config.toml
num_hidden_layers = 14
hidden_size = 128
n_experts = 80
experts_per_token = 3
d_expert = 64
d_shared_expert = 0
hidden_act = "quick_gelu"
moe_layers = [2, 3, 4, 5, 6, 7, 8, 9, 10, 11, 12, 13]
router_score = "softmax"
normalize_top_k = true
routed_scale = 1.5
balance_loss = 0.0142
balance_bias = false
router_z_loss = 0.001
router_bias = true
init_std_router = 0.00691
lr_router = 0.00136
num_attention_heads = 2
num_key_value_heads = 2
head_dim = 64
vocab_size = 10764
norm = "rmsnorm"
norm_place = "pre"
norm_eps = 1e-06
positions = "rope"
rope_theta = 10000.0
rope_fraction = 1.0
qk_norm = false
attn_scale = 0.125
tie_word_embeddings = false
parallel_block = false
init = "trunc"
init_std_qkv = 0.027
init_std_o = 0.027
init_std_up = 0.027
init_std_down = 0.0
optimizer = "soap_variant"
learning_rate = 0.00592
beta1 = 0.95
beta2 = 0.98
weight_decay = 0.026
lr_head = 0.0113
max_grad_norm = 2.0
warmup_steps = 200
schedule = "cos"
final_lr_fraction = 0.1
batch_tokens = 131072
max_seq_len = 1024
doc_mask = true
train_tokens = 776300000
max_steps = 5923
dataset = "wikipedia_en"
Below are experts of layer 11 (counted from 0) of a mixture-of-experts language model. Rows are named router (the router's row for the expert), up (a neuron's input weights, with its number), down (a neuron's output weights, with its number) and show model dimensions 0-127. Each number is 50 + 10 x the weight over its row's rms, rounded and kept within 0 to 99.
Before each expert's rows: a language model's description of what the expert responds to. This comes from a sample of Wikipedia text that the model never trained on.

# expert 15
Table cell separators. Pipe separators between table cells, plus award-category words and list punctuation, such as |, Best, Outstanding, Nominated.
router:59 55 50 45 35 48 79 51 46 38 31 29 71 56 54 65 53 47 56 49 65 49 59 41 38 41 39 44 57 34 64 63 53 42 46 46 65 33 66 39 40 52 55 60 48 58 57 51 53 49 45 38 52 56 64 42 53 47 52 56 55 54 38 41 42 67 54 42 57 66 46 45 54 50 44 50 42 42 47 37 45 47 77 57 57 66 39 49 59 67 54 22 57 51 54 54 49 47 63 34 61 44 54 50 40 52 55 43 65 45 22 45 50 58 35 45 44 46 51 57 44 57 54 55 44 57 50 36
up0:52 49 46 65 51 51 44 67 58 58 41 44 47 39 60 47 60 44 48 45 46 57 47 34 48 37 36 50 51 38 85 57 60 56 47 56 63 36 69 37 39 41 41 41 48 42 38 50 46 57 57 54 73 38 67 43 43 26 56 51 50 58 60 43 55 57 45 32 68 53 38 51 41 44 47 46 56 48 63 49 60 44 60 62 52 49 56 47 55 49 52 45 42 64 44 56 49 39 54 31 56 46 44 50 32 34 49 51 55 51 55 50 63 53 56 43 47 64 46 40 48 59 46 74 37 53 72 72
down0:46 50 48 35 59 39 39 42 51 51 47 53 60 35 47 62 69 56 53 66 52 43 50 45 54 46 58 40 46 55 47 41 59 63 37 53 51 63 51 40 64 41 43 38 56 47 49 74 43 35 35 40 33 63 37 55 33 51 52 34 48 36 65 61 46 38 45 39 52 54 40 37 49 52 43 55 45 53 55 66 48 66 45 43 54 56 73 42 38 67 63 51 40 60 45 44 56 62 48 71 40 43 61 36 57 50 53 56 55 42 38 37 47 39 36 32 31 65 58 43 66 47 45 40 52 59 42 41
up1:44 39 53 47 63 37 44 63 44 46 52 54 82 57 30 54 59 38 59 61 56 57 58 60 42 48 53 67 71 58 54 47 48 54 50 78 47 62 58 35 49 62 38 66 43 37 56 50 47 48 33 43 65 37 58 51 55 51 47 51 50 35 49 53 61 54 39 46 54 62 56 47 58 51 37 41 40 40 46 56 58 44 29 59 49 47 48 39 31 61 48 47 63 42 47 54 56 51 46 57 58 47 59 36 47 51 24 59 83 47 47 43 55 44 53 54 36 39 47 61 36 45 47 47 55 41 49 60
down1:54 57 43 37 55 60 47 48 38 47 39 47 44 42 29 36 45 44 66 49 83 68 56 50 47 34 45 46 56 42 56 52 39 53 51 48 41 21 54 43 53 51 60 60 46 48 44 46 51 56 58 70 53 61 65 65 42 42 63 42 30 34 54 68 64 40 37 65 45 48 66 45 55 49 46 38 39 55 41 52 59 61 47 49 38 49 43 45 52 39 53 44 42 35 32 52 48 54 64 52 40 37 58 51 45 48 54 43 66 45 39 56 41 50 53 64 54 51 73 54 39 50 61 73 52 50 50 50
up2:41 38 27 43 31 48 45 64 51 37 35 47 44 69 57 55 77 42 46 41 63 37 59 55 45 59 67 57 50 55 62 45 44 58 59 53 44 59 60 43 57 61 67 46 61 61 57 48 46 42 55 57 58 46 51 46 57 50 44 37 47 58 58 69 63 55 59 45 54 61 46 44 30 43 48 46 50 40 50 50 27 52 51 40 70 49 50 50 39 54 55 41 51 49 32 67 48 41 61 37 48 47 71 37 60 52 66 47 53 48 45 54 42 46 56 65 60 66 60 47 59 33 55 73 43 60 45 53
down2:42 39 35 35 60 38 56 43 59 51 31 67 53 40 61 45 53 54 49 61 39 58 49 47 41 51 39 50 44 64 25 60 51 46 55 47 55 50 34 44 65 39 45 36 63 51 44 34 55 43 59 48 63 57 37 69 46 39 45 61 53 36 35 59 53 62 56 50 57 43 42 56 46 71 45 40 63 48 48 43 39 62 39 38 69 49 59 77 48 54 51 52 58 46 52 53 57 62 46 49 67 66 55 59 48 53 43 36 57 52 54 57 58 51 50 60 72 45 75 47 42 36 46 55 41 62 36 57

# expert 34
Table cell separators. Pipe and semicolon separators between cells in tables and stat lists, after numbers or dashes, such as | and ; and —;.
router:55 52 29 50 49 49 66 45 57 40 39 41 76 48 48 67 66 53 61 50 58 50 37 23 45 19 30 41 69 46 67 51 34 43 52 45 62 42 49 58 41 40 53 40 51 41 42 56 59 49 44 51 54 60 55 66 70 46 50 57 63 52 50 56 40 45 57 43 57 58 49 48 50 46 52 40 41 49 72 43 36 56 47 61 46 60 41 48 59 40 58 62 59 50 50 52 50 56 58 49 67 44 51 56 43 31 52 38 60 28 45 42 49 53 36 33 44 43 60 42 37 51 54 51 55 57 61 49
up0:33 54 54 62 56 57 44 54 48 35 58 51 52 33 33 44 53 53 72 51 42 55 32 46 52 57 78 51 44 33 57 64 52 48 45 55 73 57 47 43 54 48 56 41 35 51 48 48 40 56 59 48 40 36 47 48 62 53 43 53 56 50 45 31 24 59 58 56 57 56 41 43 48 69 58 48 55 54 52 55 48 57 39 59 47 42 53 54 77 51 46 63 42 48 43 62 56 66 68 62 57 63 65 62 46 40 42 54 28 44 41 47 39 76 52 50 43 40 63 45 46 53 60 41 40 51 46 40
down0:59 41 56 36 48 48 49 40 53 33 54 53 56 61 71 44 45 28 39 40 58 36 45 43 50 48 50 56 54 50 40 41 62 38 60 42 35 74 56 58 40 46 67 55 44 56 44 46 57 60 49 41 61 39 43 28 35 46 59 50 49 41 55 46 52 46 57 37 49 36 49 57 48 53 26 62 45 49 38 43 42 35 48 48 46 55 50 43 36 32 75 40 53 50 46 58 35 50 54 45 49 56 57 31 40 42 48 40 40 60 68 46 54 44 44 50 65 61 71 47 63 38 32 57 44 38 63 43
up1:55 77 47 56 56 69 42 47 34 39 50 53 41 42 43 43 47 65 48 44 60 52 62 34 53 53 39 43 51 49 65 51 44 50 46 70 66 51 44 51 61 45 53 43 50 45 43 54 57 63 34 42 45 69 53 45 49 47 43 65 62 38 52 50 58 48 48 58 70 63 46 30 37 35 52 61 47 60 39 54 47 68 30 59 51 44 46 63 47 43 69 50 63 47 62 41 49 47 52 60 48 66 44 60 49 41 59 56 33 48 66 48 29 53 54 58 44 50 50 57 21 47 68 50 51 46 67 45
down1:58 49 40 48 61 59 53 47 51 51 47 42 44 45 36 44 39 59 50 42 49 53 45 46 49 47 62 58 27 37 57 44 75 64 49 55 65 55 66 55 47 35 42 51 38 28 41 60 57 55 36 49 33 15 47 57 51 43 60 54 50 66 52 55 58 56 47 41 53 39 36 49 43 53 39 58 55 59 51 40 51 38 58 40 44 68 47 44 63 64 54 56 60 35 46 53 71 32 50 51 54 73 44 38 54 55 47 79 62 51 42 25 44 49 44 48 44 49 47 58 52 49 48 47 57 55 51 53
up2:56 56 65 34 76 47 50 62 43 50 43 77 64 42 44 50 54 52 47 42 54 34 60 27 56 38 42 53 47 69 43 50 54 48 64 42 55 45 48 63 48 43 61 66 33 49 70 38 45 46 56 42 48 62 44 69 48 46 37 59 58 44 47 54 53 51 56 50 47 52 44 57 53 62 42 38 29 54 41 47 61 61 53 59 57 63 50 34 40 48 68 40 31 43 61 52 43 41 45 36 54 59 53 59 46 57 51 46 38 36 60 49 47 59 60 47 49 65 64 55 53 39 61 74 38 56 57 40
down2:57 44 56 46 48 37 45 56 49 44 47 37 72 45 40 47 40 46 60 48 42 62 45 47 59 57 65 49 43 41 41 50 60 44 40 57 43 59 47 56 52 62 49 48 32 24 53 41 44 60 57 41 57 51 34 51 50 46 50 68 54 63 46 32 52 59 56 68 44 38 36 62 53 64 45 51 33 38 44 43 55 65 58 55 63 59 65 64 59 38 51 59 47 51 56 44 37 61 61 47 44 50 76 49 55 44 56 61 56 58 47 80 62 55 27 39 47 33 54 50 44 68 55 58 57 36 42 57

# expert 16
Name and taxon onsets. Word-initial capital pieces starting names, places and Latin species names, especially L, Ch, T, Z, as in L(obatus), Ch(arters).
router:59 65 55 47 54 47 58 42 37 50 40 47 77 66 51 48 48 55 51 32 58 23 43 47 35 48 47 54 61 46 56 42 40 49 48 37 56 43 71 36 38 53 65 62 48 53 36 51 65 42 43 55 51 51 51 47 48 43 34 56 54 54 50 59 50 50 44 49 55 47 42 48 50 65 61 51 35 48 45 50 41 52 44 65 45 52 40 66 70 52 51 40 56 35 26 63 54 50 62 27 80 48 61 60 49 42 48 40 64 47 56 44 44 57 50 45 53 41 52 31 48 69 62 67 53 59 53 48
up1:46 41 35 58 29 55 65 62 46 55 41 50 50 55 45 31 59 47 48 51 42 24 53 67 51 55 49 51 45 45 65 63 49 56 42 48 51 62 69 48 51 43 42 64 58 51 41 51 53 35 42 54 49 56 54 63 50 57 47 63 50 55 44 33 41 58 45 55 22 58 45 58 37 53 60 49 27 35 41 49 37 27 50 38 48 32 65 43 57 44 58 42 62 47 46 41 72 38 61 43 63 50 48 41 43 57 51 56 49 49 42 42 59 75 45 33 48 58 47 52 44 47 36 68 55 45 37 48
down1:62 47 52 36 47 51 54 43 40 68 45 43 50 40 53 32 43 60 38 57 51 57 52 43 66 44 62 54 64 57 57 45 62 45 49 55 57 34 43 60 37 55 36 42 37 32 54 69 50 47 45 50 56 39 53 58 25 50 29 38 43 55 38 46 52 52 34 44 59 54 58 40 50 62 53 60 38 38 46 44 56 52 37 35 51 41 62 61 35 41 53 54 57 38 45 60 18 35 52 52 63 38 55 46 45 45 71 55 54 28 44 65 50 38 55 45 61 61 53 49 53 62 47 66 51 58 60 42
up2:61 52 46 44 35 45 57 48 50 39 41 54 56 41 44 45 67 50 45 40 36 44 48 36 50 28 53 62 45 61 63 49 66 39 51 32 40 66 63 59 43 46 54 55 39 39 39 51 59 47 59 41 51 45 34 49 49 61 45 64 44 43 48 33 46 63 31 56 40 44 46 42 53 50 53 57 34 43 52 42 53 42 43 31 53 50 64 69 60 41 48 66 45 51 30 49 66 57 62 32 61 57 32 54 45 36 37 61 40 54 51 68 57 66 33 45 46 46 56 43 53 62 56 63 30 48 61 43
down2:54 46 62 51 52 41 49 39 45 44 40 46 56 57 52 42 49 42 37 45 52 56 70 63 26 39 43 60 66 43 58 55 53 49 46 60 65 41 43 45 43 51 34 42 49 51 34 44 59 40 59 50 58 48 56 41 49 52 50 40 71 37 48 65 64 54 50 34 53 29 36 39 55 60 29 42 52 55 52 44 19 37 57 43 28 46 45 33 57 57 55 47 57 49 42 54 68 56 58 62 59 60 58 56 59 34 39 53 55 52 46 42 52 34 69 48 52 42 72 48 58 57 48 53 52 56 51 71
up3:42 56 54 60 49 68 57 63 41 52 52 55 57 66 52 40 50 57 48 56 59 40 50 68 33 43 59 53 64 52 67 65 53 60 54 61 42 40 51 71 56 46 54 76 41 39 67 38 52 49 38 29 60 45 64 59 43 51 47 68 60 67 50 42 33 38 69 39 53 26 52 41 35 43 44 50 39 48 61 37 61 56 65 49 55 61 58 58 41 42 46 47 46 48 60 49 58 57 52 45 54 56 43 56 50 47 42 47 37 31 53 59 64 47 42 50 57 63 41 45 51 30 46 59 55 37 44 39
down3:28 34 40 47 52 46 62 21 50 35 52 29 40 56 45 56 45 58 53 69 43 63 35 51 69 53 49 50 34 52 41 42 70 57 46 28 41 51 44 40 45 41 62 48 67 55 39 40 35 57 45 41 50 50 53 62 51 59 58 49 37 46 47 51 38 56 45 41 43 61 44 43 36 49 56 54 50 60 55 63 59 41 51 40 29 54 34 41 45 36 47 45 53 27 42 59 52 48 46 50 51 57 47 68 70 62 63 53 56 46 51 56 46 53 59 36 61 62 42 67 50 63 45 52 38 52 57 48